{
  "balance_loss": 0.00619,
  "router_z_loss": 0.001,
  "rope_base": 38700.0,
  "rope_fraction": 1.0,
  "warmup_steps": 200,
  "batch_tokens": 262144
}
Below are experts of layer 3 (counted from 0) of a mixture-of-experts language model. Rows are named router (the router's row for the expert), gate (a neuron's input weights, with its number), up (a neuron's input weights, with its number) and show model dimensions 0-191. Each number is 128 + 24 x the weight over its row's rms, rounded and kept within 0 to 255. Numbers have three digits each.
Before each expert's rows: a language model's description of what the expert responds to. This comes from a sample of Wikipedia text that the model never trained on.

# expert 58
Initial capitals of foreign names
router:103135137123112114177116136144091155145114096168163116089147072108161107170106102162113149074067139151114134140144185090097139157134141155143113096091097134114145081128120127113182134132145106120151114127101154139133133110116144139116123097116139113123091135128116099145135140092124130080158156133144160114106163131122117114100083085166156107144130136166140102150105114117104132148149122154143124177153105102113128158122182096120128149087163113118143131143134155140110146083112128138143141113136100126130176148108145163136084134106141161158145106149128125150164139112118119108
gate0:143145147122149121132164148149077138114131113158111105204171093135117114130119164135108147098141131119136104068120122140159146106135117138123126162112142147104160116137105098100164147106090137149087165141129070110140144141114125109146134102132119138136080112147121153124152114072148140174134142124132121156139149083150087107149121102152154132081110142124133183153120132146180133159147159129077132140115123141110110177136140123158140086109141115098085151152122133135131125110148115139175165132118128139159089142086132168119119104125150120144147101170118097114106164133121123102
up0:187170110111118141153134123141126120143115099109101148202151125123115124092125104140104118147082153073111080147126143092146154089117102119158130129153200154107147117147135123140114101117139111132174122125129117125140160094167115136069129155103170119133150114134126120158101095168119151095113132129131128115113117126144139128114148107138134128089125129146130110104132121153158122150139101113161159142121145091087159127122114064135093090093154120144124140122124105113128118141161135158168139115121109131100110154163142133118056157106137157111116164142128147134102124077091115139
gate1:091161155143129133137110121170140141142147129199146140093149134140115109152141158132136125143151124137125179080124113133160151146117135095153146092087118128164146111159096131137104084108149134100132124152128079177142122118108132101119127123134141161142165101111136114128155076097140157113177124107137140127150128156121127078095112158124122095148087121123134147128104157157117127133136108171122144156184095123115121183097188137127146129103140152101102110163111112122115101125157106117146123138165105131097119140102073139109109138135147162158152142161166119081156117148145121114
up1:115179100111081122149098119145159144158135126153111122123107112137100128129150163142102152102118123107151136074104139154150102130103126164118120121127178113105129159118115158117171144137157118109109117116079124118132131088111113129144132149090139102135147130122138150076123126113133154112114127128080135123144121102094171174219130116118118104086148118105151104116182175122136108120180116136116148110094125154100121060138127106132169107135137169119122167122114163097134145101109124128102123171135138134135127113138119132131082137174136147100136097158103121104136156144096105112
gate2:119137103117107096097146145144133120093129210139095091111122096091146090127119090150117143111077116119116136119167131111109116166127134129093113187105104156144110130091099089089136130132157132130139158162165138132151114154103157093146101120129121082150122149162114131136094154144132121123129158141130135126156156128135145107132171111149193111141126131105083136138068114151116131117146138134160158102116115106113110165135137111123159123147088127113082097147153124123106099106141127134155132148120119095135124078131101157138132118098158104137165143136118131166130183119072114129
up2:130126117138148127111152138113091113153141123118133081105130158125092139127112137128136160164109172140170142183141065109139106091114170118111139161097135157099121158124122157109138159169136155146143128112149099125150135167166137104139127100107108177133095134155115097143121123135129117125085202112112152151129139101176104114067114179106100151126111129103115139125162154119144110102116178112126112151119102101124174103134120111152167174134149143131092138092156151152128102142138117130122096124153099167111145146142166126103088098134117159111135141107100105141112147143140138130
gate3:144150118109164127159162161154093145111124178119110120114112147126119098131163072155118117118087156148094136104172157148178131124128118159152140123134105165147150121149132120129109153161140127115116146121119150159094139128112127124150134082107147131072124167140156141170155134135121116113175159141105132139137095144101102112147130126126130159143135120074160138137090132133132122149127073098141136132131088150115084135177090152116098115134112120082150113102121111110130101131158107134120138131124188159151141138149180134086121078130054128162138151124103113125133116102141107148
up3:105109148115154138115102168146136179128106103139099127146146137116127134176114176144140151179135168115114125108149113133122110131179144087137094037156117090121128158129153105141164088108088125115165134107117111109087143132124104144119140143106172131144121105137109139151115122131106134114156117126116119127136128114143144112089149128115120090127119149131132127125104148124086107102087113091129158112098126139168118110145121144152112151170158126104106098119138111111120109117124141069120152156144088192184127111101124125141121093129122168113153122176084152167129097125148112130
gate4:172097120136144137118130154112083135121114142099138130140144105140104137169150116165105102131084126126116099145152140151090111123153106123147117148142136139140137111145073132127138101143136129170128119075106120143112092111105118086119089120106144121051103144135129081142147122135149167119139125168111128137163090154125126119165116118122133146137143124178186152106155128127124143118147104101164115139111075112104119168082130151129133141108114156162155128147148128087128148114131164122110107133082179161120068134138156131097118117094108155092173102082103139135144121109132150104
up4:123142138109161124140170105142121122113151144116149142119149123102175115099127126123095139148134086114139140122114101128158174107114142097143083093146108097184142122127132130125120125147148117118156163151158160064118095111153118203127084137109146167132118114152142129142128143147138106110085130129127121142121102122075111127113126138125109114110124151118123154162147154124168103112101093104099107191111148170157118152129150096151148184120148177087131148129161148106086097101174115132144143112109139097141140092133140134099132094160146163126108145114137154174114132150111114113
gate5:105144159143133145155082146161127116138126110173140134101119135120144118162161135152160147113096125121080139132119110097104124165138130147135107102138137166100137122109099133158157108087124167106164115062149164091125100130117164112121162098118159134147174103137135127167124132085110113092140163106111167141110150115136128117143119098114125154148113123097083120169101165137114075150107119122110118080105133146112122127116112118176121159154164076165076133107097107135122136104114113162094111106095126116092092151148124143105124118090137146130153113088144124163139148103154135124
up5:182167095185104148144155112166115140121136132102175107102123153154127125106126132146137107128158115134122187147158131100161108146075134108118139139122096135159139126146121165065151100117140158158128140123168170148131127105129161140124091138142087143099137155111117154123161145127103101150165152104130145125099120123118090142127138103163133135127149112143125120175115128126166132118125130096189136123143123139156103150111187129121112121111168158116146101092107127169176123097148156111146147117136143100109090170100139147123145134111156133112138101199110118127137138148145130154
gate6:101175103166133126159120134128093119128151108147127139102114123105155141138093138085103134096113103113136132143128167114095128101099140157150164110141135140171099109097127169140233100116132140090126170147128108151135104105106125080137126095132142117143168088139139118102144118073154129079074137103150099109105121158096117134130158139126115129118121117130083151131140132121087138117137079141174162148139126141106122148129128078116111102142150120144143169108120086120138099133103120188120155162113130148128150131128119156114120106126081116126139130127123119127151103084144142139
up6:167094082129150084130133124133129149150103134089135142141103093131113157107157115129130135123122116100145154119082120147178145108155144153170123123130098161179145121142164154125146084162162076157116134140103107117144137133122108150100142141134116146135152142130138094168132136107121180163160130101122129108103079126142164128116123174115091098146109119129141093128111152192154097150160159141081089108146122130126128139120145151153125103127139125091152133109129135148103157081133112096156167118147137170114108102104133118102119143151131081126172110075154112128117142132107173130
gate7:129141126189137176146118101122114130087137133123157126130155130145129085146109148150134116144111178117115106159114173115144129123095127126139110140155141121120129103147134150165132096140103116117128111143153125064169158106134126154106147078077100168125125115105115094174149111079114094113135197139116151157137142115108098139105131155169116143148106107148084130138078128168129153096087136147126148118119113107101151143141164095138111136090110092108096155150151168139175102146140136160153140181140123094129128123116135146138176105112148137128137139107128119155129139130122173121
up7:172179105129104125081103087110124181130145107103136117133113109099097136123128090135167139118103150138128145119161154178150127164124162123091124128127124144064117134136153156113079115133105123116176078171128156080116124113147102174134150128151141087120171112113149142114164096164140126144120098157100107132093110120129116110127111147112121108133143123114134116126142075124137103109129161129121092121160124097177131100151183147107130090162137125168161121082084122109095140130105083099108118142138152133116142105132093143137135119110114139101122114098125114110147118120104132099
gate8:087117104145122138145126118136095164091121144118143139131146111099105147129123126123140144156099181148165138125103167138110152085133120127112108172148082132123129141150084137109143107086112089117124132109145115118125116139140121173159140174161151131130105146072085144126128152109101085133091152140126153123155108112105122102146086149136181080153113122136139138180122114126164092133142135123084124146099116102160145107134161168134129154142156166141078108119103123113153161139104126106113193099157110123144150091117121168105166112088163113137150132118095143116108096141122145135
up8:147143097170089113140097161116076138117118149102136140112130132098098114136076120124136084122129109123102124098131135093100103127130150178127178111103170134169117142108129097166135131152105135134158123155145168105134126056130085104166151121129111133119156121111143149128100117133144149119156103127135109150137121148147094121155128131134160146156143154127140136103102195071131101144126124127109138111099117159128148140133095137156141076179123109137088115161119124113111164116108137152148124120114124122123186125135107147125108096184135144081152130121143122172142140160147145078
gate9:118120135150127106138129114165142144176116115143152145112127120085123137095177139094175092104106123132127128127093163116134144131102142141122160114113138232141104135108140139125126134124094126102128152106119115178146163093082144123113134135152118145115153144119137092139093078123114140113178096102141126128121106097126164103136092107124078124118099087115170119128131121150120125174124113144122107148138103163094156096104128107122121129101128154172104078111132155155102144130114162149115089125129083118139158110095166172128122120125157152132145118133185111139168120127132126105
up9:131089120119152147141119124115153134084160134119117146100164155112119122134085186121142136134114116156122131093132148146148133144101119139097163132109150167143099089131103159146119139117147145122108137129119125169130148136090130144140141093093112140170102080102107152158092120136098121170138145143101147093122171101175138131125080091121137187109156130110132114144132130107110064131098108125133138161104105085118153099127196140098128166088113110128146129168106150100126112140120111148129110117108130142079133165086150170113101119153166141148125136159157162150106126104136147114
gate10:101109110113076121161109107100084119122143092146129105137115110139093133111122117148121196102098103146124099106107144081134158116154102129114084157123134121091138129146125167100151119118143111129142129148134139125091106133146120141136143101135099166097132147149112132126145120151148116097110149124115160143130158139079143097102136168150147150087157180157137131155118098119114130134111143127148089105091147142113091122157143175088102143174155123129152133132143150103120129094177092097140158119142109163093095095110161132102068120099113193173126114103135143121129140134137146118
up10:125119173159135115117114118139118142080135131105117150101113110144107096108085122133125156136112094128109131151151129131131153147087130124131127154114133099142166169113163145077136068097135110153127110136138126101148074134139105123136200130133126159098137098153152167151119121105133133124151113099139150158177153149163114148163151135138105111128130121143123112176092136151152143111140167154144112150137086164069162112135133118166076120160136144077130113123104134157174138098114140166139091085127152137103089143126139136164103109119146169130148163087138154131132128116140129110

# expert 35
P-containing word pieces
router:099147114103142097145130146149104154159090098156154126087130102117135079109132116173121167107096131146132129162141153130131143150120149147117126136108114101129139082118103148108149143155129107110149137134089133160126142111160112142088133099126148124111108132116154082170138131118112132107139147154151133098084173177129123126105104094148190097151126153142141130141090113098130138144121152168132137169133112084129141176159171106110094153118131099081159140145153166113101135108121140133157166137144120176130147161119134149173094118134163134155159077144116146160153164107113125103
gate1:109132128163130132128113112172091138114105143120143105130160134128134135137181143152098081146150129155134141094114157114113126139162168131079156144160122156115136111180129136109117112094095100136116137162122136149133077117137111078105148134201142173081148149100114096110142111146155149138115131086169148146137156146131143140106100136107118137123118117108096116118115094179121116119128149148112135144138087115108165156143140161111152096124147122167074106139180150094114088114128167148143176147157151112109151170096123157111135139161130146137135145117168143115104142138158128142
up1:173126121097101177123100134145120096153154147175109101125124119128110137092167143107161150103125138107132108160106171165140099102154098140149147116108107137089095138160125137139136087158133142117103138127158124133134166171105133170143106104087131081161108129123099123113121141133103130108101120092086131091180124118146133111117145132129159148172120143112137133126193152136153116138162097079131134102086168127118109101117082135146155133097138112125118120108100122155096179144114126133131110173148138143124158171158129112134120129151185122085148127122086128094146117124101122125
gate2:134154118089121137093107125140167150142143125110127134161113155094105144148159114125114121122114142112163117144155127101123114126085104123093147107084155174162107133090110105116157172143097108102113107146111119132126132138149118157139128124090134109118121115105122101131109151149095131132127164146155122110161165177105141164107143167155173138156113148150160143122121107137129130147163161130082152091152119115113134127180113096150144141144142122119099092150140179123142125146169129142145166170096156141152145148094099138124107079144159108071167104117095157160139193111114124153
up2:163155126101165158110097136099112120169153086109152115171116104101133109114090104092102135157133154119144145131117138114108128153098181117123113120128099163092154168126157113103141132139137121157129103133137117126171110162136116133123114156160104169109115073105096099122145132147118124126061149154097112133136133153106127142148133184131100118127172153121145092130122141120154105140130149113103128143136113124119113132094120129153180168114135155132128134155121146135157171108137140174126096097106091172094106079128156155086177102153097159096147131107154112113108113148157128137
gate3:148161131178150099149126136128136148136111117114121132150108118092138117144120103114179125101097136119107079110183147135141153110113139162135164095142166133133111086080127132139145086106130134132110118146120120133139159096104086148096141156163120138100145127049145106162163109153109112116155133157118134138120116144100073124118134111164116127161169157127162115112083161106128146113137122115158123118098112132117112125176089124118115105146104106116134125143106099134144129107121119124131147142143183146189122119117173131160143118113143175153183143127179080132148132100152141115
up3:154087123148104129160100157124128119144125067129120103135132135108145129151100131164108146186117158141139145116173149158110128118110128060124115095158107102108138129111156132123121109167120147122180132114078099092082132134113118161140136117110130158157130094188134141130160141178089117108155132168102095125171151116139115129144161084118135118131114141123084124099128151136124128122112120100147199135091135137133109154167134138137128154161156089103111123116174136123119116130135146111110150148138115130101111162128105152094108105171155138110136086164150137134139111134109113177
gate4:157139149144181115120144151159169153139131133123173167131138140107134150107136108171124120124083126079140171139152154178128135132124123140108139127123148151140146080125139138156097081148129131191150143105104102128104109089119138110118079090152104127118111168121165076158144106116137146112097113160126115123150137126165144090117122093120120141137097139156164123128140135126128113134155145124137138129110099173068135119111132078080118102144129138116127132123125156121127090160100138170143123130113124141136165165150113116159097151104110146134187147132121158174131075100102148124
up4:147153122131125133090159092123104086071146109084135106095161116113153103144105096144134153132111124109144102151160126143102129074154116131151080107114146114163154145137120095120130142160093169126113120123083155140102081092152123124081096139080155140130152106105127156148122144139111133108130130117143117128176119128123093113138106129130135094135117153140112148155181149075157114150147148087107139172129115131163166138122145121120110135143176141073143132153101151103124110129164187152123075118121092127127116099154156149098138090120141112143129118121136122158107123111106116157
gate5:078128150118119129111148105105145122111107088139129103149100154104179095106166108130164126104106111114124153186117135092077156157128120122124125121127142166117117112107100155175123120156183141103154125061089144131136144122139112134117169123138154109142149115145144115157082180148138092149096118129102147127108138148154115139150132110119144132157117144145129151118099197111121131122090124102130113106128154106128171143100143120166134131178166096138163124075142135099128130135178097111100132164132143116126121150151145131132109165140115118158135132086119185133107168135135125123
up5:133135106169120139123190158125159175132111123172150112132131181117187143153117114133100137103136125102128174117125149101151133135116141108155130110121124112171130117139143140095118131131116139125122121107121164131141061157122096132110151140168129134118168121107159127125148127154146118167167126119087130142152091171154075140149091141116124166131111144166118126181132136130184126144111114117141138121158122122111125117151138127159103102133143192161132132105121170168119115140135133145133163132154184110108106158141185112122137082136085125168133135176093110094136123141113128122
gate6:125134100175141140108160112139172107143104118146152140116119152112103124069108133114127135133101130132158139144157147154095130128119111143064159157134157157159076110143144125153157132135132128123143139166138164169106083138136131106164116119153146110148190143136150109142138138096125103151115139165106116149091153181157149154109136166138117113162133126126131100100120138146110144136101137078136133135125111119121144086122105150090113137099153132150129146137120118113146116143125135140139181154132107151138101134167154194182118158158155109172132086179104164132117115096155151149
up6:168114088135126123140157140140113140105105108104142130079111115127096144157136159159126098180112111098129100109108136105164121084141143110155136114121157155171135121137153143125143073172123109115099162132119163100131100107152144151075086161102106148136118155130138097142120162103152133120095158085108143105117116158125148105134123120174126166131087126146167121139137157131118153182109093129114114062130125159150128159103139090150104090129105144137128113145129120142142136087099084122154133127130153132105158165108143122103117134117160092145159094097138128153138178107102139102
gate7:130105097157126159124129102108104128138144159115169119147129082098164117135154154151149110098149090173102149142119148103135112100125137128141103119171098143130107082124139156141107129120111096175195124131166123135146149095136130148118139115103106125089136113131117118138155106083094143166115208108144161168118132136131077130117145142146127128121085126127101136133119129151123152077146087154128156119104122134103118119179179131141129165136144137115116159109163144139140116140112109170130123165133165118118099074139156098127126107122099123114147127104159151149110106136101149069
up7:145165122149185126124095146073111141125155116166158126151136175135175147123132146103111101094112150104116086091167145182160150180114129114139159089123120101089150152144093116140111093153147124114132127128124122097103118117145116141143183111133119097151165119136146125142146081131152132131113107157148118135129097139107102154101118102090117121146140155107100154144173172134179132118161120130122111132150109147077136143103128104127135111126120104118216139140141133101093098138135113113141107120172141112132152086118098121144141137170147132119140133094121082127139147120123106134
gate8:125136120131127143140134152167114115104117143124148133107136123098113135088102117124149148144117125146141093134131170132151158114117132120145173137099120111107136119079087137132085083112165069155118113100129107078131086127142119138124187115159128148119146101094125112112136109106082090105114109071171132092185137125079126113146097150143153105110120119153148161152112100117145113135144118102096147131098158143168137131151137122127139130141134138128109094124133134113146156111127124116119154118155057169141146077142163169097146090091140112103170127105105136120134160126093141164
up8:114127124132090163121149130121119151139118079143119101102130146103067149127106138096177080107103120095116141146115148152098091122131135112083166144110111130137118138109065117136149127159120151111147133128132106134116092074151128086157141123114206099093125119101124154100127137121131162147119072104146116107111127152135096114102142146125160124167144086104159120098151132142115111084153116136126170147114112137091096161104097124103147145176147121112120119146110155127099127134121128145120132121130128116134140089140133160080133099144123132116151136097193126162151141144107173156
gate9:114133123117108130133156161129122083146103113108099114141101114071161109137159125125164144099124150128146169120148095109135144113086091150120148093108155156142118118079136139150142138151117182151148119111135158140122137092117139120142142147132100144164143133126102106159121175079163143152139128120170144111079151128154140156114141118076141102106137143122158124121137121110159107149081087154128103114132142116112108140131126125125089119149104145110097082097116152148081119168177145149146123172107120102142076089140152109150134126136160124136156111131153133196144161132108095092
up9:169131096148113163151125105126097100174132165117159089173155145122103149139101136114158148152090146089143186091092165170109126125110124110117120149107118156157128094152134141101098172125163167134151101119132138157111100130111130145127103101122142142164082079122111106126121148130129130145134138120102140083137132134121159108134132124141131151103134102152125092127120128128147179107106104120094120151074142110141150125112143126094086157103163106125155116102133119129090120140084143171141108163160098109096098133123093156148104132099111140123056117137109142132085147119107121138
gate10:093142164126157112102107109105087115130150127160126112121124114165117115101123124118144144114125130128142115095150111157136183130089089167107111150134115125113116128098115138138132109151130112078170108129150091136131146126175115101148120125129130104105113117130150163140155098145148109072093123141085159149120170146107137142160164129138141089101184132120125159111123119099152107166099186105108116149093138106124100123150185152093159155132158122098143090155131149104137155140138122075149145142116129165112140173127133150150106099127103161132136099174110149118111133105079107166
up10:134172093127174126119128152124121158137128099130097128099100094108126090090104088099173130141146088136138145108143119122137166121152119145122115161126143088120167094142119138070136134129098097098078091102128087113142068119167125149106164149108109148172127088153161120171156102103141103161148095108151150131126129160136146107135118118148131121110125144082115136156107154152174130106148132109141141114090132118117131140127108146135097127110130151079143113088094160114114132121158122146115115125179105153086168123111103130142082108149122141167137156133115146147135145138162099115
gate11:161135102089145112136090172115126158151166159123143139149138127123114120114185123170113137117085122119125113102147129156119120156146090089152081124138136119130185144156144139132137128085097117141159172181124128120143173098125116147097107134092111117150093125164164074107121173130096138111136135139135114122108121120074117091095091146153151149150123157112143131160097181132097099105147134107147166102136130103138109181163132139102128142135142148102153116123132131129115130111184117140143125169127141108149130110099121123093126110097137116144115123076117144114113168078130142133
up11:106120142129074129107126114117133095122119159149120091141138127185124147110112134093159135100123114152132143117109158096133134130154150110138166106122139110129077151098163106092158130135150111137129191080137107150126111120133113111112135118099101125154151108162118108131146142123097150128136105099130126100121137121128098110113084133133092137149116129111113088119109143104145089117135103107155160093085168121071104102111149152134136053154166134111117116140089085146134182116113091129172134134177102107119139156104148090137148165137114112128108099128133138167121115110127185095

# expert 18
u and capital-initial fragments
router:123124126105146103135134162134098161164104084151124119109156125082162097142143119171128152119087156143105110160126150110112105169106146165137117117122109094113128116127103111117133153134121074114148119123098175142151145123127119153121131106149162103088109148100143099159117147081103136092165148153156150099117140152108128121090112084153152104160109135151123119141101087099092149138161168163132130142155101109149127166132151073117133131115145100097154146167123155148105137090111115134167146105122118158148153160117107134138101165125147162110140097176101103162149147093134135096
gate0:100122127133147174141139137114093131146144089179147130162111145084136124117080187163103123141102115094175114118138133124168124154121144155121142144181151147140148099134110142097136147128128121131168124162147107098178132130095144110203123137138129116133115153131133131090146162126135107154104085123129136149116126152126077101138114113142175157121103112084139152176101114115115102150123128165122121122101085115121100175126127091134114079143179101090123136142137133103118136124135132130186128121098119121143134150114112159162139145129141128096149157103096124121152118079152152114
up0:122118123091105118107141098121132145134133105138113115140134129135120155139113123115080119165092132111157148131107165086154155156150119099123105111195140151130124144153146153111178106127138088142154130163136143138168150141180137123144153118156184164123095106108145152126124107179126151088110144107142124136155148137135132136159136111157117084101094109122150100068095145140139143166092095093172168148149127164135137104094119111169134145113126126110119136116134141169098124137122140124152142150103160157082150103122113153106097109102144134130131124139177157151143133092089074138
gate1:148180157104115186135161120111137109120094153136143134136089105126135116126173145159136119177125120137136123115137154159122122164156121119115130088107151150126140148123124188132126141091161155129106119160095095143178118109105085103097135147117132145067149148133085099136157106127110152169158097088152129123131137144146135130092130149142120088156082141114106141131126161153100130150095085127113120144152112148128124187116149138133121128104132105127156158163170128138099127129141142149140127145104150137117145150090075169099119147176137131161139142154114156122109080161123112159
up1:141085141131101130129153171142120106167110146124091129138101103132127125093191115117185148116128139147169141138103120144121137129111102130096184117123138096124060159148123136141140152130101106147134146119115148163161150119134147125139127154100110085188135145139135104127105147078106114137135123124090110156096132119129149113165085118118120136142093123104066133108150174117112113097123148131130136123078150129137137104142103085176129094122132162169132145094116121115137115164099156121124096169110160133134148120163192134118095107155148136077147116132154125099137138127107130118
gate2:128123123123123083113116127091140148115121125147114133107134183128113181172139135127146090122081119154144153128132104109144088112094106156071144138133148148137113141098104097047136164146098137104151112145152123181148097138140119125158135103112143118121129126129142139119107157083117140112138183146122142145134184143119160122126118138134145146159132138153131145086087099128145120108136185128135153139127100127106134138138093106160115122136117149142098130115156146101188131111137087150175125166115110105160122120121082115131159131112105111076151133103127151154116176092112164146
up2:128156142154130125093122140117108179146095126122140117129123119150144087170113138120124153086101115156092156135153108088133111156146157124154131101097126124115152159095133132074182143153121170148132154154139111109152142148145142101137143151150135137131121073154114103134138129143136120158083144135081130159101165133167131122086112120119130178125154110111114127098092133183157105102121113112172117154145100122145141135139087134140163079101161141148110128141093152134139159131175115137145060110085098144134136141116155160082112150111104137090123130102139138154109136113145103156
gate3:176118103120163111121141139131134146159119126131143101159131118119151119122125107111101107119096141123112089090147153129148133148117109135140125125143144127113109118118107148136138140146113146126144157125143201147143132140099082136126169138170135104085115148068179119146146119148107119126110148130135145149130090130146156131151109116145114129093164167103172176111106148145096128129162136102123109070097101135157122138138104121153108103180095118104189115134108092141100136083137081088110147107123187117172137140099161099141148150137085150155147115143113100129123142071121111112
up3:121130106120136153128108149143129139149121081070110134127141132106121150195124138168142109126147154127128115140180135129134170139089134116119099119139154119144139088079121102107119085119112156106189113134092139090100159129125142145161126127089118136142129080136126133160150136123108135130151129132108110096152157143117109114078149161138114132124149137102083150103149140131122147089057113141125164154105073111135109123154160164101159120142160111081086102116101143099099116133124161140126112158104115169164092125099071141125099110148155134110136144109109137132146145114106140143
gate4:153153126087167121125134156137126165158139147158140150148145102116117143170131146179120117124102150153108154121111150123117093155124102145114130156144114156137124121125091125134138082148142161119162122119132140087137109168101135163150117107155143116066107172110118151117116094128088122114072127173116134140173108109142183106134079127108146147129120144145178158104127128079130155142123177116133137104141064137096145138126129100129139130126109181129133101131153103102116112132123106136150154138068146170127142174115116135103123106120135165119143122114157115148111170088106164112
up4:136125134134093141149185127125123139123171136125107148143160159147081090126136149104100135143123079102152118109063121121096169098113096129135069119126144144128131158134084132104143141096145141139101157157107164142143106097136133137083080135095158132138127113153118097145102126140163112148105147097146157134164140154110107107148145159133129125112154177080134155126143155089121080095072116095111119135111155125127130139124158147135123155136192148110168134177134120151122107112130134142119108104117100089120140115146078160126100103121167136115125129156117093134104112107123143134
gate5:087127142122142110129157101155154108122133090155097117125088148065150090108175179093174138104152110107112106118120101085087118157129150135073121142180116172155133135098122137144157124130124103144140145074118160138148140117137134135136145121130147147136172151155093118129081134138111121152118127158125137112139096094143124137157127112121166160137143140135084143119096144113088102115119179101133099120148114127108140129125168127194147148112126135138102133091118141118192113091129122110120110126123116129100118133143116122108123172114154157134151154128167098148175122134117174124
up5:155144108142098131099156136136129108092120119122156116125111142117132161141146102132131104140187139100087154159117145116133103125106151082165142099146141147100147103124125132106197122124089099121152159098133142130174086158121096160119120133168132148089178101104117168125133095108151146157122132134119127131122137172126168123117174131123127107160132128138139126133151097132156193141106151135156159136158122133112099126151098083156101114164123143155100108113087167147162145106155150114171127115150188113143104149124153109137136114134144102157116136160112100092111111166127091134
gate6:132183130152120148150140161137110117172115134143116103134132164072112148085163144135162111143090123099110091148111105151087138106110113133108130118101144135156160154147128170136165162124093112127149161163148129141116099152134124081136123076128124133163157132146137156140132114072139124116128145122140094184168123138114084097180132105160140096111111137140106169115125116090077123147179097106169134150125090120150121143117137114122142112124126146132159160141113124141152108148156111136155137150165092157124101112117147139126131123176142145109145139129094107128138124123202139120
up6:150114100116112099113104142165109134128067147125133135118120095078094133117136143149113139118097137133142127108167139096158109072145119117154108121118154151185155144120097131141136069120150125163078096125140112100109104122142094155135143103103132129109131171120137092141146160151140175123126169112144118152098130120104168082099078079137123140143105136126141140093101168147159130105136125147124103064130117145123141155124188142161107097134138134097133132144169101126118152115142092112135142147117120142112087128131152140085143098152156117129162090116114134144113170163119125146
gate7:131085068158131133108159111136139150101130128140205136143123130146119088154133183085133139128156136154104113116128120120161118130139078107137101127132123063141119110137114121150106106135124102150164079116134123147129126148140124130090144094131144134108126127118080096122130094084114124167154155101145144132143125129103076095105141097154142136116113140125136139191121131133107164105105109122130136112116098156097173130167159151134129122140146158133102163146113163148150126150077145134130122182135148102098107094102069111171111093129121121129158159106148122142116106116097117115
up7:171121113122149118110133142141108153128121126122161157135154158153123102107141149097149128082118118133161086108154128145155167177112129126139130105104099160086185127163131141090092130117131091110151058145086138107125109137160107136149129113125151153131169156125146127121165089104110156123102128219138163128120106117114131112126097120119140124172138167103110121128141153102155119114149139097131100109167116130129135129136101130167161117134094112111148153108147136131126112111151097153122104168116173112162124117142058096116122171162094115127139134124129113134125165153155103132
gate8:127112143118152120133168127098139129136128130119156180119185119139142146129114113106136102103122176141121125130153176114108135132147104130090157136147119167132108134104124086116142089117150077107120142097146097137149116135140136136170154126148142117144137140116146139154106111104075096148141124074150116134114104157076140118128102134145136126153168065140112094133144115107138133093133144098089171097103144119142167155144150104168123109115086134099105105131082132112142163104107106117120174129162099125132173092128158167081118140080163133176126108123101108133131108128091112134
up8:135144141157146138134114119147133101116107090114131117086120108077085113122121126124135140128089125125157134129116118096103115167157179169160166123084143155135132111104108128138177108172117107145141127156150133115126101065149130106149158107132129116098168162080176175131069146133111135107117133142124144114088101114134114154117142149106148081136119091129145156101137138131101109071103114179119148133113114097131146142119102158126141122153105128138091140155116166117109144115144096128124140151117174118175114092135129181099102112167146108139114149113144124162110116137084138147
gate9:141112114120152087134150147129116124158108141138119094087109121101081128080152088137204154099122119115141107115094137122166071143102127153152132105160124129114078130093156152144136120106129116126104120101134145104122146083143110098140134120149169139106123146104131137151121141129140104139172082101117162115111151112092135134114133131169128090109106152093173119146127121103114095121143092146108128138146155155131138110093123113099112107122123140194137127114129149130079104170136127132148118126130105144169086131132155135150119165120124173149169142070158149145145106085104098105
up9:150114136141110135128121143095182126162114094134140129126158147117166092086125133137167112129093120132118132113113127129139172126133158125113120145131156132125033074165086135142092140141163141134152129114142142188133131103107168116137161134074141158149099107134131111161073120094099123170156099104138162111149130154152157154134162112084112133085113131138146121122155156094092126137111115109158139155089118110117122104126122132131107131149129101067161166113136131157174092118120136119135124158138125086119123123107134135133101136133150151120141156103130124138079138117174128136
gate10:115157119113140127109167107102086129141131102149099099082112114104089104134117116152120150115136116130121071124117159142135124164174131117111094147136105098116127154112124107090125110092133083107131118135110126098103150132181102149176166127173191129079097136109123172124120088148122105092106122136116148151174121143134135133156135116151197142129137142132142147120154094149107205158114141115124118102096132124146097141134151133116140076154146108092114115124119115068152133147142116125128168129122118141123106127146158129140083129128106159127090136170125134122082127140132125150
up10:141128117148105127138104124098150124143133141090109132123072068125096110102147122117152161106123124148171133134096108112111156118112145145146101153116131131081132130195105129107143138119136121128127102150086130101148104124129121150110120135140104180124096107160143148133155121130125133180143109148141158080105080116144117136114153109113105110132134151123122137144090165136169154160164173117188181154159137152098144112125121185130095102143099153048100117132115138127140147093143106120108147130185142153121123139097146127161122147116123101145096154090136111133142115113140105151